{"n_layer": 8, "d_model": 256, "n_experts": 80, "experts_per_token": 4, "d_expert": 64, "d_shared_expert": 0, "activation": "swiglu", "moe_layers": [1, 2, 3, 4, 5, 6, 7], "router_score": "softmax", "normalize_top_k": true, "routed_scale": 2.0, "balance_loss": 0.00232, "balance_bias": false, "router_z_loss": 0.0001, "n_groups": 4, "groups_per_token": 1, "init_std_router": 0.0318, "lr_router": 0.000206, "vocab_size": 16384, "norm": "rmsnorm", "norm_eps": 1e-06, "tie_embeddings": false, "optimizer": "soap_variant", "lr": 0.00506, "beta1": 0.95, "beta2": 0.95, "grad_clip": 2.0, "batch_tokens": [32768, 65536], "seq_len": 256, "train_tokens": 240100000, "steps": 4892, "dataset": "wikipedia_en"}
Below are experts of layer 2 (counted from 0) of a mixture-of-experts language model. Rows are named router (the router's row for the expert), down (a neuron's output weights, with its number) and show model dimensions 0-255. Each number is 128 + 24 x the weight over its row's rms, rounded and kept within 0 to 255.
Before each expert's rows: a language model's description of what the expert responds to. This comes from a sample of Wikipedia text that the model never trained on.

# expert 0
It responds to: Action and role nouns. Nouns and verbs of authority, action and relation, often word pieces, such as control, acknowledge, defense, captain, partnership.
router [ 84 118 136 135  86 120 109 138 138 105 149  95  70 130 121 116 126 163 134 157 131 143 113 126 139 164 127 103 153 146 167 114 122 131 122 191 101 119 148 112 133 116 104 148 148 115 102  98 110 121 108 127  73 106  98 118 122 110 122 113 143 118 139 139 121 115 112 102 117  78 110 122 107 122  93  93 119 138 124 121 123 189 151  72 135 112 111 103  78 150 176 133 125 140 140 145 144 136 169  91 129 155  57 144 141 109 119 103  76 136 142 129 123 150 112 126 124 114 140  94 153 121 156  71 149 154 121 119 135 103 171 134 135 137 134  92 134 101  84 132 157 176  96  91 110 129 124 166 139  90 102 128  71 101 129 114 113 140 121 109 112 113 153 110 121 133 112 120 125 127 119 127 154 160 160 126 141 110 145 114  90 123  84 148 143  96  81 115 137 117 153 116 182 104 146 141 134 117 110 123 143 107 139 110 127 143 145  99 144 135 124 156  98 131 181 137 173 134 142 140 145 132  76 130 159 173 132 150 119 118 122 147 126 111 168 133 175 109 101 133 138  73 127 118 101 124 117 133 145 127 113 125  68 145 148 149]
down1 [104 152 144 147 108  93 141 113 101 147 129 134 107  98 176 111 125 143 153 160 100 156 144 134 106 106 151 121  95 124 128  97 101 135 100 131 113 139  11 124 150 130  79 135 122 134 120 117 138 169 141 135 105 120 127 107 117 156 173 136 120 107 109 129  86  84 148 142 104 132  82  91 148 123 110 106 122 136 107 124 183 172 150 105 128 156  99 112 154 136 127 168 142 129  99 103  99 139 121  95 136 135 102  94 124 132  73  94 153 167 141 121 138 169 106  98 134 110 150 112 105 167 107 168  84 129 120 144 155 119 130 133 147 161 135 134 125 137 120 126 118 169 113  90 108 148 144 139 138 135 161 123 122 116 131 116 133 145 124 114 117 167  93 148 143 110 129 107 125  90 126 114 124 150 132 138 144 119  60 120 127 110 112 115 127 118 115 107 117 118 141 111 118 121 118  70 138 131 149 155 126  99 129  99 112 125  98 114  85 151 132 143 162 138 159 112 112 158 160 127 124 120 175 130 147 124 138 132 143 109 119 113 114  98 127 146 153 108  95 118 104 111 128  94  94 135 116 120 143  28 145 153 110  89 144 127]
down2 [153 162 143 156 172 129 162 128 131 137 132 144 137 166 148 135 163 122 129 164 120 123 131 146 144 102 121 100 151 117 133  89 132 128 125 154 148 138 109 111 139 117 126 104 122 120 139 155  96 144 130  83 121  96 124 140 128  75 149 101 120 137 123 184 108 164 120 125 174 119  90 119  74 131  93 160 115 169 102 152  94 102 125 128 118 124 118  95 106 139 167 146 154 131 119  87 103 105 112 128 120  95 111  82 116 116 156 135 112 150 145 105 108  94  81 148 104 154 131 134 100  85 114 158  84 153 137 115 120 148 160 132 136  95 117 184 151 132 108 116  82 134 130 155 146 141 108 108 161 101 130 175 109 101 156 124 100  80 154 127 101 131 151 130 108  90 145 123 123 152  86 126 156 105 156 119  95 146 119  80 107 142 142 115 111 179 117 131 158 115 102  63 122  92 153 128 152 122 144 127  88 127 136 155 145 144 108 160 150 111 101 123 116 131  88 163 154 102 113 130 109 149  78 125 126 156 110 116 158 103  90 109  94 136 131 112 113 125 107 172 132  93 114 131 133 136 112 134 128  74 124 103 141 136  92 155]
down3 [131 137 129 134 163 124 135 109 109 166 155 132 126 141 132 118 145 134 143 177 183 133 139 160 139 146 141 149 131 156 144 169 143 159 145 122 143 127 155 140 128 110 163 120 137 103  99 110 144 161 149 124  94 163 125 137 163 157  89 138  93 111 147 144 168 164 118 123 165 148 132 191 102 125 180 171 160 163 141 120 135 101 153 107 104 192  73 120  78  87 140  95 127  79 141 133 107  85 140 176 101 120 117  91 150 119 158 115  97 123 130 105 100 114 132 152  84 147 122 172 121 101 130 137 105 129 122 103 148 146 150  98 110 137 111  93 127 122 165 155 147 100 167 143 145 141 103 136  91 102 126 137 114 101 117 144 147 147 149 133 112 114 127 104 140  95 115 127 149 129 116 150  95 160 118 143 139 145 158  80 126 163 162 124 140 131 111 120 118 157  71 137 123 117 130 111 128 130 127 136 134 179 138 155 129 118 139 127 152  95 102 145 154 160  82 121  88  97 118  90  94 125 157 100  91 153 125 162 139 124 142 115 125 158 101 141 116 128 166 116 150 136 123 131 118 150 109 129 147  82 145 102 124 130 102 167]
down4 [109 140 140 101 134 119 110 101 125 114 148 130 152 129 137 136 181  85 155 144 121  88 113 143 151 138 145 132 155 134 162 140 137 132 104 143 106 123 115  78 167 167  95 104 120 102 132 153 119 151 133 109 163 140 137 103 148 138 165 130 122 164 104 159 144 126 136 151 130 136 136 126 110 111 116 115  74 122 103 170 148 139 121 110  93 128 111 113 149 130 144 155 139 128 114 148  92 152  79 154 107 143 122  88 133  86  73 121 118 133 119 112 130  88 139 102 109 124 152 139 112 107 125 152 120 141  84 105 107  74 195 118 161 120  96 148 114 154 126 198 101 111  83 139 134 113  92 114 119 114 132 135 117 120 129 170 147 108  92 139 140 172  89 113 129 110 127 117 126 111 121 102 137  86 104 135 151 140  62 111 177 143  94 110 134 117 142 130 184 139 116 169 147 174 109 113 109 128 132 111 106 123 112  86 123 106 111 169 171  94 146 134 161 129 151 123 131 144  99 145  91 119 146 138 152 122 106 125 139 169 113 169 153 140 155 153 128  86 105 142 108 104 143 115 152 126 169 133 128  69 132 115 147 124 138 119]
down5 [159  95 116 166 139 138 140 120 134 110 136 170 153 132 145 145 122  87 148 135 134 191 143 139 143 152 160 118 128 176 102 138 129 114 124 156 140  82 104 152 124 121 126 121 101  99 116 150 102  77 149 117 104  77 147 120  91 128 120 137 150 179 111  78 118 133 119 143 161 157 104 128 132 141 151 159 134  94 141 124 105 126 130 156 138  87 107 132 124 116 131 140 117 117 147  99 142 103 132  87 135  96 124  94 143 112 167 157  99 122 131 180 106 144 113 115 146 113  65 141 116 144 120 122 121 157 149 128 125 151  98 112 131 121 171 143 132 125 152 145 150 119 118 137 133 111  86 102 100  86 112 129 122 116 188 117 146 121 143 163 149  76 125 105 158 137 131 124 150 103 123 129  83 148 121 146 152 116 115 133 137 121 114 109 134 166 163 138 115 137 151 134 121 153 128 101  80 113 103 159 107 121  76 144 108  98 117 117 125 147 128 126 134 144 115 182  68 157 134 122 121 100 118 175 128 116 131 150 130 117  43 152 116  80  79 131 111 126 132 149 135 164 139 106 149 111 143 102  68 165 103 118 142 147 124 115]
down6 [166  97 135 120 132  99 149 156 127 136 105 124 138 144 110 159 102 144 140 121 163 160  84 158 141  92 185 128 126  96 147 133 116 102 126 142 131 129 119 114 128 128 129 105 100 149 123 125 103 173 117 160 107 155 125 119 117 106 143 140 129 164 109 168 112 126 129 170 115 127 164 108 109 122 114  77  80 122 145 174 106  93  76  98 165 144 169  97 123 141  86 105 140  69 155 130 160 126 139 125 116 148 142 125 171 135 138 157 112  85 131 138 172 101 127 184 159 111 154 128  99 132 138 134 133 109 139 134 121 122 113 136 144 133 134 166 106 103  82 125 165 147 160 107 134  85 127 121 115 115 103 157 142 112 143  99 131 144 107 152 125 129 120 144  98 121  98 143 158 158  95 172 137 142 136 136 147 101 104 104 149 121 192 193 132 141 103  84  82 132 121 143 170 139 131 130 105 137 156 105 139 164 159 132 126 134 177 177 108 132 136 117 133  67 146 135 100 125 142 162 125 162 158  98 153 119 115 136  85 119 111 103 134 105 116 136 141 124 138 136 135 173 121 108 118 141 168 132 131 130 105 101 135 127 103 114]
down7 [113 170 139 154 132 165 101  98 149 125 143 105 110  96 117  87 101 128 133 131 126 108 121 111 139 155  77 167 159 152 136 114 116 111  98  91 133 128 156 103 132  87 143 154 124  70  81 122  99 159 100 121 155 118 122 120 103 133  97 129 135 130 163 113 151 144 125 115 151 163 127 135 161 167 117 145 112 126 138 130 150 128 115 140  98 112 132 126 148 111  91 107 132 159 139 124 122 148 121 178 144 129 123 178 142 167 133 117 144 157 123 130  93 124 135 111 135 150 142  95 131 137 132 119 119 134  84 172 166 116 134 122 147 145 133 127 120 150  98 111 126  88 147 149 118 140 154 137 173 122 112  90 159 174  95 139 137 152 150 106 175 158 146 127 137 185 119 103  87 100 143 175 104 164 118 129 114 116 153 157 114 133 125 122 138 147 126 113 172 134 133 163 154 150 133 146 153 184 138 129 105 109 173 159 139 188 149 163 123  69 141 120 123 135 165 145 125 108 158 103 137 115 171 112 131 151  95 149 129 132  97 112 103 190 143 128 116 153 108 134 142 133 167 134 129 140  92 101 172 156 163 138 127 143 117 181]
down8 [150  96 112 126  60 123 132  90 154 127 163 130 118 130 106 139 109 145 179 114 110  86 145  90 117 151 132 115 129 159 121 163  94 151 110 121 152 144 103 100 174 150  89 183 143  90 114 155 163 164 107 158 166 128  66 133 142 144 105 119 134 123 151 126  93 123 125 150 122 148 107 103 133 112 118 136 150 118  86 157 179 105 178 121 144  86  95 126 131 138 123 152  85 133 117 139 127 102 119 126 153 126 135 160 123  65 121 106 143 115 107 129 161 153 116 107  96  89 124 130 137 143 172 163 116  97 141 181 151 114 113 158  99 121 138 141 103 130  95 145 138 139  81 100 126 152 138 116 134 114  92 127 131 120 146 170 133 125 150 101 123 109  88 113 133 115 137 134  86 143 132 140  97 119 182 129 170  96 113 108 123 144 111 161 105 119 125  95 147 147 138 132 162  97 131 161 124 122 106 131  51 127 135 101  96 127 106 165 132 141 144 110 142  96 163 168 120 115 147 128 105 107 136 135  96 143 161 127 140 159 124 135 133 148 114 140 135 112 134  97 148 115  98 134  85 151  93 135 150 107 151 145 133 123 123 109]
down9 [100 154 139 121 103 142 121 130 119 147 137 126 102 101 126 108 129 118 163 105  74 112 165 130 124 129 137 121 102 156 153 167 144 114 147 146 138 146 118  91 167 127  85 114  90 101  93 182 128 136  62 134 150 195 147 132 145 122  71  69 149 144 139 108 111  96 113 140 118 177  97 134  98 104 126 145 117 147 141 148 160 166 171 154 116 128 128 143 118  68 122 111 144 151 133 132 168  99 129 117 145 138 142 171 179 119 113 133 104 139 122 115  96 120 140 113 128 165 154 133 149 151 138 145 124 106 150 120 102 137 144 140 120 129 133 142 130 135 129 154 119 152 111 155 147 115 126 140 107 124 132 103 108 118 120 151 139 105  91 101 126  98 112 126 190 108  98 145  96 138 123 139 138 104 162 131  97 161 118 122 116 100 162 133 106 109 166 118 118 133 113 122 142 103 150 118 121 153 101 137 131 151 142 140 142 138  82 133 121 142 134 136 123 117 146  48 139  66 127  75  77  99 101 129 185 155  96 110 110 126 151 105 170 131 147 127 117 160 159 121 136  85 135 159 115 130 125 120 141 149 122 105 116 107 159 159]
down10 [123 179 129 135 106 117 141 103 111 133 131 129 143 132 122 146 162 137 130 120 128  70 122 109 130 126  89  80 126 118  66 123 110 117 149  98 125 105 116 123  99 107 171 102 193 123 141 104 160 128 134 184 103 129 131 137 121 169 119 103 158 132 118 151 131 123  95 116 107 128  77 127 146 118  95 184 139 111 160 145  81 103 149  99 147  94 113  94 129 142 121 157 148 116 113  87 109 104 137 155 159 128  96 106  92 124 119 142 150 159 125 105 106 142 153 124 131  93 138 122 119 165 107 145  87 149 161 110 160 180 107 146 136 122 155 134 118 140 114  95 145 119 119 137 123 134 120 112 123 117 129 156 106 104 139 119 128 107 143 117 131  99 104 179  77 125 131 140 109 121 164 152 102 137 138 142 149 115 115 167 121 148 123 131 135 124 132 158 103 145 153 146 106 110  92 103 149 150 171 115 115 105 106 104  94 113 111 131  89 183 155 114 133  72 117  84 156 145 123 127 156 108 111 194 129 134 130 158 119 139  64  93 152 125 100 149 151  97 115 102 153 135 114 160  91 118 121 116 141 108 121 160  96  87 103 140]
down11 [164 140 133 143 143 105 130 164 147 101 108  99 122 173  96  74 117 119  84 157 136  86 148 137 132 125  98 138  94 132  95 112 149 121 116  91 142 122  87 117 144 152 147  80 143  99 145  86 155 137 119 160 130 129 102 109 151 149 158 122 152 106 105  99 156 107 150 105 123  90 151 123  81 139 137 163 150 114 174 146  96 173 119 137 150  97  92 140 156 130 127  95 102 137 117 134 150 146  87 152 101 110 133  92 143 151 122 147 108 121 101 134 172 135 126 148 121 154 152 133 153 167 164 129 107  87 102 122  93 142 127 130 147 107 112 192 110 166  85  99 102 127 101 145 165 123 132 153 161 118 113 121 139 128 149 128 141 132 138  94  94 142 107 127 123 127 114 132 158 119  85 112 150 150  79 166 126 109 104 143 112 129 136 146 163 138 133 124 110 167 124 101 128 106 123 111 128  76 129 127 105 156 120 104 173 190 151 128 125 140 131 120 143 171 117 141 113 132 126 117 163 145 130 123 180 120 125 156 146  76 129 126 134 139 113 165  91 130 140 109 156 120 151 127  85 133  88 157 152 101 123 153 110 141  89 131]
down12 [100 129 142 132 147 144 126 170 174 141 143 158 116 106 153 132  94 107  84  75 120 132 119 142 110 127 128  89 108 144 133 123 134 118 110 115 154 120 138 145 115 131 117 118 136  89 100 128 100  71 144 126  83 108 146 163 140  78 143 116 140 118 162 110 143  90 157 127 105 105 108 129 102 121 161 153 149 110 128 162 155  99 131 176 148 158 142 141 117 162 128 145 143 131 165 148 131 136 113 146 153 110 123 178 143 165 126 122 142 138  97 134 156 112 120 122 113 111 119 128 137 117 154 100 125  98 160 182 114 132 124 139 121  91 112 124 118 158 123 139 133 101 182 133 155 134 114 139 113 115  99 102 123 131  98 146 130 111 126 123 137 178 120 122 128 116 129 124  85 131 145 120  82 149 151 159  97 117 200 134  82 147  62 140 152  93 133 129 133 151 100 165 127 124 109  98  84 111 117 122 130 138  64 174 150  77 168 105  93 107 103  99 133 123  99 123 169 126 127 104  79  91 131 149 141 168 185 152 163 129 172 118 142 116 142 123 121 147 127  98 133 119  91 131 125 117 121  96 129 148 116 138 127 104 148 101]